From a checkpoint of a small mixture-of-experts model trained on Wikipedia.
Size: width 96, vocabulary 10624.
Training: 230M tokens, 3733 steps.
Below are experts of layer 2 (counted from 0) of a mixture-of-experts language model. Rows are named router (the router's row for the expert), up (a neuron's input weights, with its number), down (a neuron's output weights, with its number) and show model dimensions 0-95. Each number is 128 + 24 x the weight over its row's rms, rounded and kept within 0 to 255. Numbers have three digits each.
After each expert's rows: "raises" lists some tokens whose logits its average output raises strongly, later layers aside; "comes before" lists some tokens at least twice as common just after its tokens as in all text. This comes from a sample of Wikipedia text that the model never trained on. Tokens count by the router's weight.

# expert 20
router:121125102137126137123138154121141128189115152166099112120099100145127142163134167135152144144130178100138128143147157141191093101089107094131066114092142124115105109102129105126130113149113143129124113107123092147114134165166126142138163151149119078164128141138151186122117134146123100123
up0:166146154126139132145128113145109133093109113144107113122140107116147149147158169108096147134108128153110123127135176204148129147113129059133078111110096124167113132088107141115117104145094153151121124132156120160150132169147111107163163154118108110144139133131096108149135115088110095099
down0:127085150157146123107125110125168119124141123096113166147137112139158131128110108151112119108120081116144132130113119106112177122140097143147124177107143117136119143135107128167160131122184112103173103147083175102138144105150122129110127101137178118130144096146118174107158141146098184165
raises: ".,", "ović", " respectively"
comes before: " ", "\n", " 1", " 0", " 2", " 3"

# expert 12
router:153150124122156120162136107121121112101153174152116156164100163146125097154171165109137082134075118101147109120148137109135152133161088126126136111126156111116091174105121129129157119100131115105105101140132130124138105085162119118146161119135154089167102168110146133118124158148119096179
up0:134158124143135125157114100114100187090145128133109078115165147123139099140155126160119126139105154151101115171134145128132113183091120128144135098101157115135137176100096132133146105135087113146115129153140113182131140123160106125142185161160080101149134113147125137157122135101146106142
down0:123075127128132157130099155110142113154105146100129162093127137097148096129131098139142147103123070113156170153120133145130089115158112113117185131142150091153149098121115126140110076134157122071151134141141198125104112120135122117094117141142108161110111113119112156102167141126134140116
raises: "century", "issance", " zone", " scene"
comes before: " |", " to", ".", "–", "ing", ";"

# expert 15
router:129146133127168116172142136144088126120151189148111126133101165137103103121162150111139090130079136108149105121138156148160170145148099103147132135139112102130088165095117154126151114099137133141093121148131111140139144107161103101159147079140149085136113146112137126145102178134139087158
up0:152137169139167120131173148143112156082158110142118099107145083133137137134157149114145132144145136109118150109123167083098144168099154073148123102119135131135124152114093140149129157130110091160117115129088128137152145185174142153168163110138127123082133146134142111137134120088154111122
down0:106126118150119150143130127109106088133128153096139149118127121146154065119091131184133170098099100137123129159111076113110130098155110136118152131119136104142138111107155160131107090132142135119122121104147167138126122087138094080135144128136117175131111110158140171061178136129117145125
raises: " ===", " ==", " by", ".", " of", "==="
comes before: " |", "\n", " (", " is", " –", " 1998"

# expert 1
router:142163125126149115159128097114115124102149168148097150145102158138113089153166160099122102131080111100159128117158135118144153129151086110128133121121155112108095167099111140122144108094129113104091106134131131117154112093139106110147166097126150082158100150095142131065127152146144101163
up0:122187145139097149142126112106138133123161095147101144116126137126137110154149146112138111184122126125090159139165140120141147092094166084114132106121132119139146138146085148103135134141076098119105131098133123148152154141168121104136165134146116112193108110140162095101118102098151121176
down0:141121101131113150091106103134148112125066146114147174164176166109148105112134120129139147095107072121114175147140136132130095100126130122097147143116141115140137121139177106154124074110145115140091113139135141115084134132138131122098138106149161141137102131145112166104162196145122131121
raises: "fly", "bed", "bi"
comes before: " of", ",", ".", " and", " in", "s"

# expert 51
router:137146126131132131151135097118123114105145152144108149138111176149109088161181176086124087127076113097161137102126147121149149130150100102132132131121151110111088160104109132120154096101139104107093108132136116121162128117144107137155178115129153093169099155117137131079149150128143095159
up0:116154168111094136128155127145109170091110109149101093114164136127158156140112155137088167133091158132061135136154145126139099151127143135153131107124171124135130130122134134149170121142109145115080138116122107195162173132163123102139136142141097125169105143130113115106121139109166104119
down0:092095066169141145145119112120126144108094121095088158133118126140142087112097102115126111117100091171123131136152129119133086133158118149097109194124148092158138106122144109100098070090137163116083121135116152096098125120101098122139148120123151144139126126148124139092123131144109141124
raises: "STARRS", "fly", " throw", " injured", " injury", " shoot"
comes before: " of", ",", " (", "s", ")", " for"

# expert 3
router:146114080111104143139124153144100122174163126151144109129086139129128147151127127099140141089086144103148128081142105126128139108105085175124107148099142101087153085124118144126143116113143123093099159149140104105158133118137096153125132138182138121167142149113173145147118120178150092147
up0:148125184134125165147151116120136202096138159131123080143092137121144115165135171132123157136116122099101144158137144117119117157114139068100124130116172136144143149126113135137121090096092122140085170126121137135137138176147118119125149128133079105119144154119128104101118131162165125092
down0:118126144172156121131120131114129128089124128104137163121111132110132139132162095141115155117126097121122133128126150173122108112145175102122116109166154138142120099102128094080087120077184141122108112140130149074117126120120121133097106112125179126123111153132110185094157176128084169127
raises: "ty", " Years", "road", "z", " months", " years"
comes before: " |", ".", ",", "–", "th", ";"

# expert 46
router:131152140099127105174135124118106094130119123155108126142103127161107164144155150160144093172122133062161147129108164133157117127124115109164098064105168124120094141084119104138179139121131156149115140118138108146115143098144119144114157093103109119105120155138185135118099148139110126133
up0:106131140134127114149144173111119168096179072101117128113143134128102132140134157122108150131125119118073118094153148158138135174141122071113145057103159148156132118117122153144137130156099133153106128123128114157150137178115112131160159146123091132106127134108111103159145090093141113118
down0:143091158147144151104132095090120109143107133110132150158166128129166132118077094104109131125130075119110148168088113094124166106160114121137118151142127104153118111133124113111147128092146141111147104151123158125074137081155120155109109093129156145108162139146122184116143153103094133097
raises: "lav", " Wars", " Notes", "Personal"
comes before: "\n", " ", " 0", " 1", " 2", " 3"

# expert 42
router:153142103139115120146148140124138119092155172144084151143139151123108111161148127139156113131103107093155150100167118113121147118148093116153136130094113129114091172087134138137169138126147125086098147156133130132081117142155088166175178114140110103145105158097097104117113129151148117167
up0:119111174129104142107132154091100112113130132110111125104143128142105166143131130155084126133138169116125111138140160145080102167129166091157151081070156121136129127149151139128114118146112110143100113110091124186120125131143143143167161161162104113109158155162102089115122102142162118125
down0:142122140120153121128120109134123134127141143066144135166123159122153075154098105122147143127119074165142129138109111159156105129128099123131124180140158112158124082082124175134117144126163136099162080144147151116158120133073138106108114112138133139142125125107116147114144170109070143108
raises: " Year", "\")", " Sciences", "\""
comes before: " |", "%", "°", ")", ".", " km"